{
  "experts_per_token": 1,
  "d_shared_expert": 0,
  "moe_layers": [2, 3, 4, 5, 6, 7, 8],
  "router_bias": true,
  "beta2": 0.98,
  "seq_len": 1024
}
Below are experts of layer 2 (counted from 0) of a mixture-of-experts language model. Rows are named router (the router's row for the expert) and show model dimensions 576-607. Each number is 128 + 32 x the weight over its row's rms, rounded and kept within 0 to 255. Numbers have three digits each.
After each expert's rows: a language model's description of what the expert responds to. This comes from a sample of Wikipedia text that the model never trained on.

# expert 0
router:131147123132110141150102115158143090146087069133116140070105158181146146138147135134127128157154
Numbers in tables, coordinates. Digit tokens inside tables, statistics and coordinates, such as the 53 in 53.1°E, census counts, scores like 51.

# expert 13
router:129163166147089077156131056149157128047153155130110107133105147159122193176037136103077154052085
Surname endings. Final pieces of surnames and Latin species epithets, plus common surnames, such as -son, -wood, Jones, Johnson, Eli-ade, mex-icana.

# expert 11
router:127106099106106109118145142110107082075175101112149136151103107175121145163131133150115083160159
Asian and foreign names. Pieces of non-English personal and place names, especially Japanese, Korean, African and Spanish, such as Yu-ya, Ka-io, Joaqu-in, Kim.

# expert 4
router:152109161062116191133106130151076165117085132114124141141120155156135107138067125144113151112131
Ranking and career verbs. Predicate words after a subject in sports and career prose, such as was, third, 5th, won the, became, played.

# expert 14
router:115116126166122098120130131160128104175063073073132156105128142090126083114131124115105159168127
Section heading markup. Wiki heading markers and heading words, such as ==, ===, ==See also==, ==History==, Films===, plus noun endings like ers, ars.

# expert 6
router:105103153144162139135169179112149179127127117113134106163119147136151090131136143113181128136107
Proper-name title words. Capitalized words and pieces inside names of organizations, titles and brands, such as National, World, Royal, "The, Sports Illustrated.

# expert 7
router:125116103149154184099132064182131104077150170122140100074113107092112129133095163180125130153132
US places and cells. Country and US state names ending place strings, especially U.S., United States, USA, Texas, plus pipes starting or ending table cells.

# expert 9
router:165147069062163124132101159113120196111127135189119131090076187108126174073175105075154126089152
Name middle pieces. Word-internal consonant-led pieces right after a capital letter in proper names, species and rare words, such as H-ap, B-us, Salv, sc-aff.

# expert 10
router:122154111140215160125154115115145076149163186102121138203106122153118082081142167171106105121145
Family and life events. Words about family and personal life events in biographies and plots, such as married, died, son, father, mother, children.

# expert 2
router:180145123167102095108128053137119113124103108147142090166141159129132137133146078127125120123143
Year and date digits. Leading digits and trailing parts of four-digit years in dates and citations, such as 2|015, 1|962, 2|002, plus catalogue numbers.

# expert 1
router:119163116063150147088138091159144227120074082116112134123121131156130156126120105125129156083134
Table and numeric separators. Punctuation between numbers and cells in tables and scores, such as pipes, en dashes, slashes and semicolons, e.g. 0–7, 44 | 47, 6:33.

# expert 3
router:065114163145106110096131181116215103094136132184132200117126111060130216156164122114105144160137
Evaluative word starts. Adverbs, negations and first pieces of words after is/was or an opening quote in reviews and arguments, such as not, very, more, un-, -ly.

# expert 8
router:120157122123162142125169171105101146152156107114164108111193074156115079126070076057135068112122
Clause-linking words. Conjunctions and relative pronouns opening subordinate clauses, such as which, that, who, when, but, because he, after.

# expert 12
router:125148131126129079208084128100113065168128191116116159140199115136117112176141114191138110175134
Determiners and quantifiers. Function words before nouns, such as of the, their, other, several, various, many, local, often starting noun phrases.

# expert 15
router:130075165161061077109121124125132108153156166108095080081152098105122144108132137102160130091097
Commas and conjunctions. Commas, and, or and in joining list items, places and clauses in prose, e.g. Cinemark and, Spencer, Tennessee, 42,000.